Weights of a small mixture-of-experts language model, trained from scratch on English Wikipedia: 96 squared ReLU neurons an expert.
Below are experts of layer 2 (counted from 0) of a mixture-of-experts language model. Rows are named router (the router's row for the expert), up (a neuron's input weights, with its number), down (a neuron's output weights, with its number) and show model dimensions 0-95. Each number is 128 + 24 x the weight over its row's rms, rounded and kept within 0 to 255. Numbers have three digits each.
After each expert's rows: a language model's description of what the expert responds to. This comes from a sample of Wikipedia text that the model never trained on.

# expert 33
router:104123102149129162124119101130119076122151153149078149129145119102160093114109111112153115062156149115121084151092117121125124144125107141126146111099135134107110131154113062145145096094142122118155131121101133103116134099176143120161155150155097101129166146124118107128122136142102073159
up2:137066095129126163124189146131118116136141165130152134120124154117128129118153134124122154134111137129115131125168151143125181114052108144082131130114174088114162120157173105115144087110140092125105119176129139127104135122139137137146149144157165112143141119141096108101162097124118138107
down2:110131110116115152135127151160095098132106133170127115112108206083145129131131153128109115145134108097128139111089147137136176098127147104139095133119149115086120146080168152165160118118135146162112120105090104111137131151134118124159120128112147102124080108117157144122099148082093168137
up3:074122140147175110136166099136129129134126165093130160158142100121134113101123115141126133141105139142130113116150104090141094149107135124160119130124089104162135104084104094142087137093149131163109112124120149103142128098136139151106150142166172125148138157117110093081157154161126171079
down3:114141138154142098123122158148090143093157166113134140143131147126134130122156113113154095159121138154106084176135162127118105161083150123180107141116107088192131145161113126141128130113152128143118111184102085143075158085118125135148134118148130134122132157147142131099150122125161098106
up4:111133153172122144147127081107129148157126139133118115151173107140133095152130085151178127112132141113151136154119132068065132139139114155121153123095132173142119136142155099133112067122108150115117132177113089114091119147138148089143156108156109100119167149129143120161152138118134130130
down4:100151166130134100129067121131118138128111118122151153111116120171118141111137114162124161146138132173116143129160103133135111144134159151099132108129156127145159170148066145125115123129126125113100143145118123135151101137161140120144148135171156167086093096153157048120139092109109097144
Description: Suffixes before punctuation. Word-ending pieces like ation, ity, time, career right before a colon, comma or period, often infobox labels; also table separator rows.

# expert 58
router:115131090114128123127135109103141124114117121163105148147131118079172113151120096127123099095129139095094058108069157091123128132099122125109116147138132105108115101121137065148131109094115088149126141132134145105158119092156144126165151138150133146148172167109123132149096162145107100111
up0:112101122136139132081114142153127142157155126146085128145175123130113125128095117074174117095166137163097111127135127129156165122150112147093152113139103144108150058118132112169157138143074113131092145151126088086142118114118121116130127138116120119115115136097094128140094177141128103148
down0:118151134114163111095149195094144092126121134129096142149145126112100165129066096104109113145124103136145127086145107124148126100147123105110125097098155113155108143165156159086128174167149122139109104149117122142101133133119110108150139097099124166137113168113132156149138132148081138098
up1:176156075124173116112133137116126112129131120145120144116164101138115131073158081121149152093083152122120109113076123171119143127128110157122177161118159126133167129129139133150171123133120099148188107107102155148156116127148121134118145114148133117151177131120125166148135099126137140103
down1:119136128157146151143121155140141120097176180142158203111100118121089122126138091112139164121098136114134109154113150126105144181095135125192160157127120120128171147135190115123112136131154105123129086137078124131150116119151146144111141111123126118134119134119095162119110126103114127098
up2:130119141146158133092164122130095088127159144170095094099104125114127125146152090114159111107123195085125108141105123097128155120122109153136141122108054148159105160128087130127146086110117173141145153133142129131111131160100112163141163127133145141139117122136133174166118136147119135142
down2:162116164119094138181109075152130139081114135162134136172140097105116155120126123113165122165087122145140138146145161135131125114124131101111110111105105117133179103146143119151103075105143145143133155124104118185142116102116122110170140193111135124144105130137091134127142113154151141154
Description: Non-Latin script pieces. Byte pieces and letters inside non-Latin names, such as Persian, Cyrillic, Japanese and Chinese, often in parentheses after a romanized name.

# expert 32
router:120148085129121122103151117158122115130127149143093167117156126108193091115121122124162119104154168098131076111094163110102114124074090114137156139127112125116122124105130057144153098129122102125122136127124163127119141112179146142145155146173122144133123147133116131137142125122098072156
up2:123169084136142101135131114160107054192085129133124158098116137125155127129110126154123137148133126141118103145154143137123125141141105084136116101148113135150084122124153132106099140143115124146127141110108131187088125098125093174118145177157167102138176112126131145127138105141159105125
down2:119119138131087141123153138126104077121077156144097135128109128125158151090193111119110085134137152166114140142120136176156098159111067129122103127134126073131158151144136114105126126105104124118144128144134125155114123110149108152110133162154128128138108067139153105118140116105153158173
up3:164112128119112146128175117084145099181138117165144128099082140134124121136104141164184084142121162140134117121125149152152167139087115096124075086124094106149150119152126135110142151110157150116110137123146119137141106118126144104154158130097148119109117135124130069151143119165114087151
down3:127139108156161131146112131132132079150143100174153125133127142115116107185118149109166122109131136114154169137115121154114079119097116124127108135077139096158105135148079102127151151162146121153120081121160119112128111150122091158141165131130153126185112158102118105106094113102094114114
up4:180125111096082136111116125101104139107111145138125094118112105114091121117103121161104118151142120084139120124101112079127134195141180163158080127106116126156146120060126155144103110138120151134109159125131102131097162117167116132140130120099091154102125140112096135129114154148117125134
down4:160138131172117156144112125105082135134131163134165162128111150102125105118143173142154120122134084134133130177135147138117133132099109121191084109138117112156131104092124169089139125133114126126099146139133141123113135154144158088125124079090163152131125156110086144127068112132114148093
Description: Common noun stems. Word stems of ordinary nouns and verbs after articles or possessives, often before a suffix, such as track, engine, back, film, play.

# expert 48
router:140136090098139161111143109130147102115098131181087131116126088114130089135092087090132098107120127124111070102096120119114120136088115097088118164139128150133132108117134129130130114115127083144166137154139118119145126057128128137152155155116126105133161195123107132161131146156139125145
up13:107135131136140130094084134149078135118124137141129095108093173133131147134106094195180155144089119132133146125107127102114094119114098087122117110152152107141105155118162124199141129152101138146159111079141137149139138152174124106122117108141146119101115138096135139127137128095099162122
down13:102114120103124116158132120099161082089109156128120116122150126130113130117129146109124131162129129119135108146162141158150134161169159160088089147102130133124122128102115117101147146100169103118129139136124099108145104120112096158146127119100164169119103134201162190118128124129168137187
up14:085150126163137122155147097170156140182109126095102155101171164127133120095153154106124141151172118083144123145130082140112133113124117123151136096163122145112155090101187133123094120123132088110128124156124117136092134139169140095116118147087118094141154103105132131107131098112116114136
down14:118132101141132143150149150147118104145133139165134135110127080102084116083125159134184068116125158126161105103151135135135155125102118068124107097108115148110136157124115165163125166107140133111134150138167082129114142108161092121154131099112148126114127124130153135092098148080160130146
up15:111089160164141141150107101125136126067120116123137106115104113127133139155146087159175127119132136126098102149154110098138160164093144137117134135117077160114105091123137128192118067136117125125112112126131141161148112130140155127123148145187143121163093144116123162138104126104118089103
down15:096147073073129116128091117073147141104082142113164154182175122116150129106113121139114118123113137125168108108134147094092115134126139145134108137132143091121139125122134127104093162099152120124121131149126139084121133152150106134176143094113120132072169133100131117154168119160121132122
Description: Given-name endings. Final pieces of personal names before the surname, such as Dun-can, Con-or, St-even, plus whole first names like David, Michael.

# expert 3
router:118153089126146134099120100103138131121120132168101130140128121121162117159093121101149100096155131123082098116069132099105121145102098105107155166177125124130120129121151080111132110124127123124163138135161131163147133098133145124162168136160104143117127186117076153151175139155132108115
up0:133165154153118119161148122113094114146141145118085108142175114136148106123147149138088142113138130138116115121088109082133137088090126145106144136147111141126149124109161123143149078118069121140107132151138122148103133128146120144132127166143146142099099113071108078149086181167149150109
down0:093164097140166113100114130112159120147124127124095169125128143064104125118138114148112093131142147125172108144154117085115105136166126147147082106156136107119139123126125130122153182115158165127111120158131123108156157140141150084122108090118161085144111144083155126105143120140076113122
up1:152168076081109112130131137137133106139097126129165109137112120081140139139141081139141130136106172128130131125061123157096106171134113136121139100143090130143135085134186142068113114107168121112132120103101138112119089148167111114108151114114141123120106107118095096132150110119140117149
down1:118133112115115130125091125135121151164131092133155139109188149096135142168129112118129118136135162121175136128118091122128111143121068131147104131171115091114141165152151173139074156137102124143146093100112115120136068146173119076125162122162127153126124141138127094089128121128115121147
up2:135132183143132145122165084113144119104118083069158131110083138150124126112095099132095105100137169113114132120157115126102106130122119150106124133104084157112109125103115137130154125137170146124078115157093150089124127115127114132142151153067154064104141148126127147110142120122154125125
down2:118137122117132094146148165099089153117097119145127154139140145111131133091115088102168100130115136143104110132121128149150102160148166123123078173182170133161143110110141140154121104136123098112135127155096079153158136115126111156124145145089132156127113131166139122156115086148195142112
Description: Accented and non-Latin characters. Accented letters and raw multibyte pieces inside foreign names and scripts, such as í in Jiří, á in Sánchez, Greek or Japanese bytes.

# expert 29
router:117131070125125156134118076109154076122139137157107144137161076117147083143136139123135082103123142126093101124091154082124119142112121138134123138115135113119118116115122074155169118064137120141152149108150146117107148112129148129136175165164150136142149168107113127140132130130134086153
up1:148149094105142170147125082125177145101150124135102159165105125111120114117141138101092093150136085142110132114128129113089131118125082100094118144119147136105133129114142138099086159078091105096150157131092099126130118115140124138135136173151115100094112114181116119118102155135116099085
down1:144166116141136132146152141102122129132125116151167102153176146149078128120150114159113115107080107121162191113095151126157142172098164154156125139091155141134117154163123141141114165112120121152140133130124155137156113126117108110143146163109175082162147108101113128107110093130111165121
up2:133163145131103143116166094111118153133157136171102111138158138117138097147090125152211061116158133133147119144114108127082133129126138149151116108108112173110135120145124154119137084082091153143099106127168107148121122132157153131127113092112133119141113117128123157110157142155126132170
down2:112097155137104079130069138122139116129091128140141173117178119184137110064113127151137134166135109128144107129144123139131097139160106149138140117125151133153125114112116124128136154148124137115100116155127128110112144132119083145167149170177115095076086140149178106116136094138130133143
up3:146130143101113135123116154165105104109107100078077120140128120141132096123129120113092154134146153172136109128127080143114138128085094142124131154098129146133149110114181126140112074134084139140140139116111155118170189104175116116115094097118100136119157145151126119155171140105159133125
down3:158154103139118138154119120143135117124126138179102135162114167131113103139127090116102145104129161101143135164076068156116090125113145161148086141148141090114110086146101094121180148115120164121132164104136129154166132129125158086092098121163136125155130121141122136124117102091110134129
Description: Digits and final vowels. Final digits of years and scores in lists (199-2, 0–3), and word-final vowel endings of names like Arizona, quinquefolia.

# expert 53
router:108151096132156137127162084113148104124130138163101183107160101119178079131081102126132075094127134106073117116098132103090142144117119142100142113133103132135132101142126057158131105118106117135124124122156129122127148069133146113154166133154123123117131136116092141137143151144130122124
up0:106113096099149136145163121139117153180152145120120123108149122143135135166119148131067164145130132138067118124119111135090167164114113144107121129138115118156077108150140164109108133072108141185108112126105135150109148144119091101131132128147160083104092138163142121126156133098148143117
down0:145131113134138104117130091023166119103142145147155076138146104116120128136119124134125122122189160134099136148139123132125112167118128123153082097132117137130091142160138086109125074153124139123142142148115100103117112125126136146124178125115100125111102162100130155147154096126123128151
up1:166111099125133112102148164134118126164117108106141106131072133141157125126169093120161131136103131135097112116094174123155129089150071103124167142100157152124146102195107136129150125104123137144139097138138152140151102143110083130098139133107101151154155121164118149119146137173147102135
down1:116132149124127139138132137127165143109136126126117139101121144152103110139069099072148120145127154114121165137142080158076153136109126125098121190112122088151121130145116136122077116161097095121110148122103131096072114133144140113103112127091100131130167120127142141101092186105140120103
up2:112093145152152133135175118127116069153104130101151125124123093136145147102145138096140130142117114155124147094104123120112138154146125116097118147152146122123124132108134141140123139054127153096115138119160146093159109135153161059091140104122101112122094108141109152090105095119109091074
down2:129111079163143114130124162145160093086092121144122114106095143111144128133124149096140089133142093092125131134134160136074142105083130110140157108112122131116109108124138146122120181149163077143140140141089133134097126118165152147152093145169106129167135092147122132179118153124140161151
Description: Sentence-ending punctuation. Periods, commas, semicolons and quote-punctuation closing sentences or clauses in prose and references, before The, He, It.

# expert 22
router:124119094119139118105133093128110103106115124134106144128141090084188117133122124127146104081138177103119101106106117122103146143121119125112149176134108136106107086129120069128172096082129110131155122170161138121108145073131124140157149157168122122134156177104109128141118122140103123156
up3:094127111139113137133135086161121129158131116164123145116149134128141128110088139104177103137173095075125111128131121109148117143055136122141158145118135103141136149107140134129116152141148145155127134108164147143105067135125171095175125142148072129079111111114136081127111100143143129114
down3:105162141128149148154130162125131129146130178108160122146118136129086085178126145129066078145105133143129138128138170175082119143146094122107129124109130154164169137135135129135104130096121113118174076129110095115082152155132081130147093126117159154129125120134133107104121130146131126152
up4:138186127075090150165130185094178147119113117139119159155136120127162119153131098142107140118127135169146136117094160134144114128134120070120130103148124125120137127108113121107134156104120107116110136119099102109108122136177135139140110116141103072148060101125124136142103149111148088117
down4:124102151096140117129134097114129152152141114126118129126137118147098121125114154150114104194162096118153142153131122138111114131108114184109126115115139107124129130137101126125184104104189069162160164087137134110119149140099117113145081130120132166129127147110162132148090083096153156147
up5:156146129072158135116150101123088140096128152130134116119189176097120125100121131092135114080153122116102156114094135118111146124138136100175127122127146108153107136129146155080123097134122123123119091160167122158171127111117158107162124140110143152116186147140145152159113122171114128116
down5:133156109155146130132113104173127111134093142157121144109152115142113125109182058148134076134156117141141134164099136109136143173135106169140097170100113111147123114134116127165137143187122112143122149086141097125134142148142107124100138136133129152167081098135135139087117113092110147143
Description: Coordinate and decimal digits. Digits, decimal points and commas inside measurements, mostly the minute and second values of latitude/longitude coordinates, also race times and percentages.

# expert 63
router:105118083118154157122126116113129121127117140158111144120144127106172095132112113119124117107132143100079104095065134073125158145085112108089115117132128131105111116131122090143143131080137118139146134121137160132150134112130145107148167149103133123136153219104107148144170135157095107135
up13:151156146116106150120144142121149136125125143135148138083128150155133139111117080107115134134118110138178096111166188093139136109099109114174112096123110129149198152136120112108127156087145113155154161155101105149111164129121131129117113124122130113189130141167137149150157149179119140116
down13:147086126157130092159131156117118146133112138132130153104114159142114157114153128140113164124115137153149130103106126114154166119155085122081129103102123127151067130126177139159149149115124156101074125121145155135134136092076127088104154114140090137116142155116099144165144112103163114169
up14:120106146175129162113118118131180091113127130169076163153164090109120165142155110134096113133122146152146092120153124112108123110141149116135117136135135140126100129150102146147148128160164080166135113161072101158145123094158170130161120102127128152156159152109126131130132110159136096157
down14:133132104107139130123147129098152105153149139127150139132134137161118126105071080157063084144126086151130158165133158137147124136144103096119158136138125112109137128146147097109110100132104128112135162120100099118140107140088163105101135100101124089107152086150131114106146176100152179132
up15:086138103113149160126117135175112110115129105098068125130133136111140122117126122152130156117093181093116137090159112087126108149069107127115147141135100144122128117114156115120109131151149117118132126091176087125159134130134130120091165157114139166111104096082148125132160114153169092142
down15:149161109110140154115114150163128107119093130180128140118157181164109149168136155136120152147129082129131098134166143111147105156135087120111159118115089112103131139136140119124162139162160173108133151089144103122126108153151140149145126115129136153112058087119129159170133157140107117148
Description: Name-initial capitals. Single capitals or capital-led first pieces starting names after table bars, dashes or colons, such as Li in Liam, K, Lu, Ch.

# expert 60
router:133156100106148134145142114098128092142087127136094128150165110098154092142102108127132109118166156091085084124080145111130170136122109105101150152120105121112146123160099081147150115108123118134182118147148134108152137095128123120162165142149134096143139187118113127155151161152126108152
up2:149136161129164122146107160093124127159098105146099128159158118106126136118131141136068090108122160110098117107109114136096155106113115119093134103139152186159169164142097129130190100098114109127120151114133094112102148108100113146084144115148139110139113150140120102107142149157174121138
down2:159117136112152120143133163135146140129141123115119152119124167117115169086120120132126133159136150141148140156144123157114123094123107178071102161123056089129150143141078094182123146150102107109136135153124130086143145146144125118165111129137141159130085127157163090129136132131121127180
up3:149131134155092115103169102158120137155206100108090119106130106141146133095116082137095095078126105125127120129132123124117100101105124152097163185126139096155105146127169149157156113106109090132114117093104098139127119128146159102131134095160153135125147116106132118149120164129144146116
down3:140129130108130129115130090091127142113147055139121114143104138161157075090096160131162098126164123127131141129130144114101130117165137148161137079126165132149159103114168183138150124103159108139136131145124136152110124153174147177152171142131130143129116144119123128130122114157139112071
up4:107170120144147158156095105127126104123100127150087099148165121144138151178085135133098134145123153113107097120115112140141122164125133127120100123129113113118126141136088100129179141149126113130120116091165133158124123124117160131107137121092129127131085145071134177153100072185122088127
down4:114122100113155096126123174140142118139131155107085126136134100092070142128131075127144140158115135168119080126132133132148114120134131121142147084106107119095100194097151134117165150123119132130101112141113143107164134137190112088108087123099132141128135136138162147107144098150101148160
Description: Capital letters, acronyms. Single capital letters inside acronyms and abbreviations, like NES, STEM, NRHP, °C, and race codes in motorsport results.

# expert 10
router:134139113118137164140126118131133092128143152123087145115142098109142110104097115119169101090121135082085080104100113125101149153090131133131133116116133158121124086130117112128143094093122115128139156165160119137167135107170144116161153165127138094113147203126092151139126173149144100116
up17:098161092132091168125106117100127131143081163127176109153135127110118142135138149141099151141127154110123121095121113076105149159078129125114122092166139115094112123098117137136112110128110123140178095103149165087096159092139162084129126136124097132112134160070141108132135111111127141130
down17:122128115106156119114096132130153112169105118137124133157144150141132160085141132159137112185105149106141166124100104067103103143087131125165126135176106065112135104113123141123157137093129117105157122131150130102172106109145139093140124099149127100166159113083162127166137112130129123136
up18:133119136120128176102096136110175143115097162128098126130125151140114137132125120086118131133130110123124138139121138098149177137105059124138115141121091102080121097146106117149153130058117154179140116111135134175112140110100163098139164121120135112099146130129093113118098107070131137144
down18:132125095124145105128094160162144149121135106130092110100144126129109140134142120107075139116089093125129143131135095058162123120136087107104118104121130130083163136142158149128138146093150151135133183140082144128186117099165149115148122128118145142078149118147179131120121140129112125163
up19:135166146093090144146114171132140141155102115149122110139122121164124084143092179131117148117110172105102132088151073155114141150131163114136124111110114087149152143122111114168129129113130131139114156128158121093075127108128118129121118166136107137138151136122158181145108161110076098107
down19:107149145102173112125130134180137169121107125108131119120112161117073148132106074124142115146115155167126141129123116192110137130117100149126097087071102086115148158119094125112151158125102126111153103117116118138154134165174108125146125134091134147113094157164135142114143139099128150139
Description: Geographic and national adjectives. Capitalized place and nation words inside proper names, such as New, American, North, National, World, State, Pacific, often in tables.

# expert 20
router:118117117137130153141155115131146099117124157145098150140154118087181087144110124104155119111150151095084090128101156116135153141066090099104121157146117109105133096135114103140152117114118106134135131144140117126129156065131139136134197149130119125162158177139101150144140158147102107123
up1:174093122123138136129126114138112114097117099156144090110112092085128103090095136094103107157167109128131101117138136082144160141151155131209138151092147102104107172132173156108127125099172133127180106135128134151140136126112126160140139119130121147136179153113126124129139143107125137123
down1:139123111143132142096125126175105067126126112121121116106120139136113131106162127123144140096095118114190127116147144106131125115136110112129075160131157137133105204111097148186149137133085157126160146090139124075128111096128082116147146109135127124137106142127169116139146092129145149139
up2:117104125119134151143115119122180164152121173136130123148152131156139097113182143151141061118147137088158085145104098088088102176133142146119123094140143150131114115124152116123139105160132160139091161168153115082125115131157115112123151167146106129113157143139123163132132123131092131106
down2:169130142092081134110147137154142128100087132106149143101125153098088128131141129135134117135115124132183135157122146168181148133170137131123105182092135113109103162130136126114157146141144141124134079139134143135111094099194155113097135093159122156148096148092135110106131109110132149145
up3:150117135127150098135129123139122153077117141128134138114157120126145111164099132148154138135159112107082151161138171114103137155101134102161127160124119148084085122127108113098131131076083142102112141111176140167121098158104143107167147113086118111085094145122108101122096112110090100119
down3:123100127152160119149194128149164120128144196127152082123123120143098147125125134112084123113108143124152092086102130138127151130166159125132131140120109094131161147102166116134141112152139092149096166156106125119134149096145097142105092140126110156158152096117146155133158102163147167135
Description: Copulas and as. Function words after subjects or verbs, mainly as, was, is, been, became, first, an, plus = in article title headers.

# expert 26
router:121161101124142124124127107109143102143107117134124132127103105122171110120110097121149083098117127098084078119079124099124126114127098097135140115108109123119137119117124047135145122133117109137164134152149138104133138070141125161130187148120106114139164165096066127158148139147133137150
up0:120140108103102152157113060132180104121111123118128122164123140130144113098158112078093131147126130143120127103133132154077121131095133125125095124123159133088153160152139102121135100129162121110159186131133125104154142126145176126112112130139114114098145141132125189105123113124105118060
down0:113124107113149151114091162097117108096093108168073142149153119109130144137086120140140134135126178158154147117148170147130142116138127173119150117119173179152137149126104144120142122142108114128090135135079146120117121124112063150148111124061129170104128116110152131127117127115150158141
up1:136117113077140141112125132118148141149102126124085131122156133070126115102153142148100050126102142157147118147119114143087096167146141118131130143119103120089145173120091111107144146146182118144116121120099117130132146112166163129093153180160119145119159126137096122129130156137084150125
down1:113116116133102144158124087075145174084176091112131119122135108082152132069137114164133115168135116115089158153116132120126128106142137132125134103135096128147140147124101123106161099129167123120164123144121153140113109117100117140156090151094135166104118109147138143122131164186128175127
up2:152142109079110134128119136140162117102088123176131134152104106152091124120132122117163150087127124086105126132086081171121125132126149151132158134122176117147153138158141111133113117122098162083185122123151167146113144137150152155154144132139105177161098147118137116123158114166105111110
down2:120148118130134149158130154067158085139141156176099119114163107125114147119082127140131096132086111112131117152128164138117113124097162105106099113112114117081119100136082142139084145123123131097141129126107140125137163171133126143159090159101129071119103150136099099122103113118100124091
Description: Sentence and list punctuation. Periods, semicolons, colons, dashes and slashes after initials, abbreviations like U.S., list numbers, years, and sentence ends.

# expert 49
router:108111075131134146122132103114155084139102138135091138125129129121175090134101095127137111079138138119085046115105144118130145124112121117130138153152149151132114105120151078118154117086140124133136144146141154102131153090142131126153175172134120133147132183119101132156150131159097103113
up2:109161065147178138141123100126148085124114140164098160145145095109163110155155122062120121129127165097070118142103108108098160131097140107112171113152140130079132142103141112141135102124134118159156145112115106132141104115176126149118150137115133086149126139115110148148124144110112121129
down2:140172108098130137093160104132121089129118103178113134109085100158119127124138151082123127111114155115132118123086129142119156130154155120138134121125100117078118174122112133151117110128067156114152119101116154137074132132118088123049156133116120152120146128111155116167147112102127121107
up3:115138080145139115137138126155108132142136140128137193159117129113124143125083171123185110041107135146129112141127148103129137120136145128133128098099152130150129097138130105130159150127093121205102146124111172127149180110133088114133133116133136126122166140117122128156145152128109111100
down3:091131168135203088142130124122113103144107160107155130144105130161143150126131095143116099149126072112177185166111138132127142135144127105135162118105120161150144108098143117133094131128140146119138123125118117118140109085157111082120123092112137136168127116089121112089108136098097101153
up4:097143108133176100133098092088168096126140148128139155139162146099124121126121119104142141062173102084140102108102166081136151128126114148119115077109174169119141134105087124092143090168105094127133160130129135123106134150111155141113127158154109131110121152130128126142127149109124108133
down4:090126139121110138130128114080157158154078132145150155106126137136114142107122153122132175136142162174129115098151155127169080127145108111132123123088102126164137162150179163145098173089135115109138123143150156166154123146111129132128143114085144142138145156101098110109143113161094133093
Description: Opening quotes, list markers. Opening quotation marks before titles in lists, blank table cells, dashes starting list items, and words like called, titled.

# expert 47
router:098113084111144132103134110111128091134138129146095149117145105099159076132124117126152103109146153101101081112076130121122166128100089115125141113126131113121097132145135082140143106085111112146141152167127140159162159095132145109124167152161118140122132178093087141144139148180112118118
up3:123096121126157117166147150106106093147149147155097132153101158131147124104106103090134084101153110119116126106090140113154098125142164121123170123112115128135102085142112118090172109117114136155096141087169143095162162113113114125169132160117141154143123116111070146145140161147091122108
down3:122118113174137164128141147148121123154104121146076116114134119121138114104167104121141114122128187136114115133104128112086134166120134127150125134095140139129128148145094122184155138149079114116100105167091104127146135120161139134156159137075098161126110102150096146166128161118165135183
up4:148117155158144110121131114106071071112119146104106132118117111073173126138124136133100115144118133104106151097114124129148136153116112126148123120133135158112075117142120104135159079145069117153129147178105168161170108136100101145148142130163130102119142104149128147124116099114105086160
down4:123135132105126184146099152151184110147160136142124106139079175142138143112112143159138171099164145131125129149127144100122144128156104138124088111126190128129168143104130127126123134125112128157132156114122130121120152131167087136114112134198129162134122133153132117117076173168116117105
up5:121143143128096159133148137120100124148120148111167150119147083132115111161137105123171125164147156174117124104072069137105103118102116124106114099127163122106130110148110098178135110107138166130162107110155125126110155145148155129106151112129139098179115122087114095182118133133161124144
down5:088125164107160118154165109089139117117117060145100150122137125130144173109110154151154119095154114098153136136092112156137135108129147112135123069139135113088098126148113115092172088105142109129121129125156111167153127172145113129137109097099139157148119112099131183142113126113100132140
Description: Capital initials and -ed/-le endings. Single capital letters opening names in lists and tables (B, P, T), and endings like -ed, -le, -let in Handed, battle.

# expert 40
router:111126096118148140128135068122130112149129129131098153136126132112174107155111107107143105123134148094101089125090112081105123134111107135115140149148119134111146104141135066139142084089144094148146161136139133115150137073142111136137178168122131126136134184090098144117159137172096110121
up3:163100105149100108108144130126122132097115100109145109184111159134152139123114134115141089093113123145106114150127157140183159162118122121152137103138124124130084136098105109153125070157091135153102121133090105136138195113163141173166156140140147139113101141122128106115120175108144134121
down3:133152178163123149111104128172148107123106147146136153133103125141119127166139092138143103152098159131104123103139112144096156104130101089130122115108125121146113152113129125041143131153088117155166121122124092150084125122136123129127103117092087173172178120146122120131114137134147104159
up4:167150138152158126087125126124138113077112145148092152087157148160140117112107130162161094110193133125112138133109113100164111128149114116136101116094131139099134099099110129167144103141092099100152154160114098111172100119163124145134154138177143104114161154133100116127127121094108139135
down4:135141098166106125081136086132119143114108127161172157128108128109178137087105111159154120156135113159156167155134153129155158103145107125117143106107177088138116128143104096146132138164125099161124130105138162154060114125127129163112165133130130143130138131130145128145157110094110138080
up5:111098136182178116139124071141136144136118109111069164149133132128114121125113127089127119089150141143137095123102119126105108115157123095116145096160116129076120082092149144134106117126129138154142175169122149102127116087142105133151166144153129103143154121118124119134128158174090158122
down5:127126134147125138180123121127168085126146100142117147094149143129114100167117139143112123156141125142107138132174106146077120082138149144141139107105145104093129165071129109180126137106172133144184135123169111106157140126103108098116135126168112134146160125129165103154117101165147109129
Description: Small numbers in lists. Single digits and small numbers opening a value after a pipe, colon, semicolon or parenthesis, such as 4-inch, 1,080, 6 km.

# expert 43
router:120142119112129156153149103140141100124117151124119147129127126091160107141119066100125105088142163095099087110092118123136151130081128120132105162107096109120123091165111106138148103119125099141131143146144151095157132095175143119164164151129106098142136156117078115100151152131142089175
up2:096118111143124198100102144120124122180111187157157127130121141144123134128121127142130158166142147107096130137113129122137148132062131116142086066128105132083108121133120101106103135076133119132111105089129141127119112100153147108123132105113108131140173157081164126120091134143133137121
down2:135139145094136141130124141167123116136126159092123109088086157125166134153193171132134175101129122093184150120120139123126108158097141125107129121145137104112135123099109123130162110133185161139159165152125129125156107077136103103116129160108132078091131114102129154127115093116122133141
up3:079148132081137151136146129102162119151182114137092145141109131126153124098150152153147169174124163146137152139119149119079144127137181111136147128146107101109147172077137124181166137117135117083112162149134113099144119128125123143125130194136143087109109119124144126116117138126133139126
down3:132126146164177127194113145143151212113119129130131129104098135138121114124133100133132129098147158190099126118140118157117098094121126108095092123104127118166127127138106153133087116118128089122105097142122119118188162136158098120152141105117156117147137158108154130116132160113152115139
up4:107143117139171100080098132083123141155088113136157165091124136112137138122120149086127122127166113132121124147165102127150125174121115125138107085115127185098131087126121157130083179098160117150112118127158145169119151121135107178143136175124125128161103118116128133125120110118156100147
down4:138112124102151117119133188185108121123107158137142143112127150114113098127148112124136154101106138148118081104091055110111141139137097142120144137129134146162152155116147172100126154134111112076146131133164126146139117069147108136134117116077129166087115145142145121118149148146137148169
Description: Sports and group nouns. Head nouns ending a phrase, mainly sports terms like team, League, season, game, Division, Cup, also Party, School, time.

# expert 2
router:109140076122124151117146116146145102121118137120105148133125110090187097139125121128124087078129150110100105091096137123114139119123092098131144118144115140093119095134124056133169116082137109159142134149124133133122134116160131133156150138107122143144129201103088142153139148168140087130
up2:114095103106112094098112121121147103122098103109141107138153139122116124124168117112107089159114114056151108133125100120146120133123082144118136092138094150104121123133160129132089128117119102115113144111146159194112137129141185115163120104123135149134120111171119132099188127136182104112
down2:109142151104132108160134084131131106119114133087126137170130139138122138123117165128126143139127149123118111106179136138111090080132086158145139136139142136090146118116127164097151118097148105129102091106161145095076124146159162160142113131133150193145072119189120128117159136141119149136
up3:158164123139091153164108167100166143148161097133109113086078129122130120068117123143131121150097182136118110127130112113125100127143132120123144106098115084117162138104094116128045121143128115154171138125139104129128130122117144131139121150125122162190156132089109116117119116134115128116
down3:119114129116137151163143071129161121134121186117110151110165144135131133121135138100109098107142113175190148114143121138123134108137101171129099109139140169129111143147099114168147141119183097146127117055124128120117128122108153145143103144135112151137125144151166130079098088131116110149
up4:093146100120157117125155119119121114114126152105117113158155156090124117171128121132150114140162116136146136104155171096119181120128161122167116117119173109138129126162124122133151122085171113123110096097103166121133156157095181122162153117137159143142110123196136135112132166125139150089
down4:075157146117094148179155106129167123110137139105139070138107142125130092144139137107103135143112162168153107125146104169127130115150144118141110145108119126102121103138086123133129137089126143120131159116150139068098103160123146141117178155141145138125077169158143133148143115114135161172
Description: Year number prefixes. First digits of four-digit years like 199, 200, 187 in dates and ranges, plus other leading number pieces like 54, 12.

# expert 9
router:114114093119134125133132082131118112106141138156100183136144118106165097126140111145112115129140152071119084140084146122083147104078130122118145151148127137106116097121136090124160090096102133138155150118132150138173126113151128136136158146145142115153121188134093157154138181162114118105
up3:150134094118145149129120111101157107139103155142099139099149105127155044133121140125166115119120149175113093096117135068167122122112119150121154133129120113102137109141099077140140116114148082164136152145114156130158168067127120135140142140121138125110122130078113093102127117102142123129
down3:132112130149109102069134102120158115171126130117108119138180145155151146136116091119126120103124126157129136142125080122147096113139156164190093153130133119107117154086157108126133122165083129096151139162069110116130105112144117116131127119129105154167131106157148116110098109115085160151
up4:132131133143166124153129148135140106076142140103106116151168151143129124102145136122133156151123179115170082108119093131135126162135137116123148132078069115115088139127122088143160114145124165098140126167109125153107120108157132184131167134159135134098161119120112107114138136167092090159
down4:133139099154174126159145120143172130119154129127151138193123164182105139121124126112121143135143143134136133136139135111148114107145094134089137123108119118088136133106142131115138136174177120172117118151153152103142154124185085127114171071130119108119171101159131126117109158098103154117
up5:109195072149151098165163135132122129135176106136119180166123117146137069118099133136142129103111124103146117131121141128162161128149151165116090143149131155145164127142135121140142168131123136119063121166093139145117145108137137183116145117144134158133115124137139172129143148123130125108
down5:112121100111131118140153154159153152111116143127176147157134167138094127118141137081109129141112115128142167138121108146134108138120122129158080115129164108132165132070141164166124104119113123093137080162125116163116095148149132154111155129187120132111138145137154185118103138185144137143
Description: Capitalized word-initial pieces. Capitalized first pieces of names and terms, such as United, New, Al, Par, Met; also year-final digits in lists.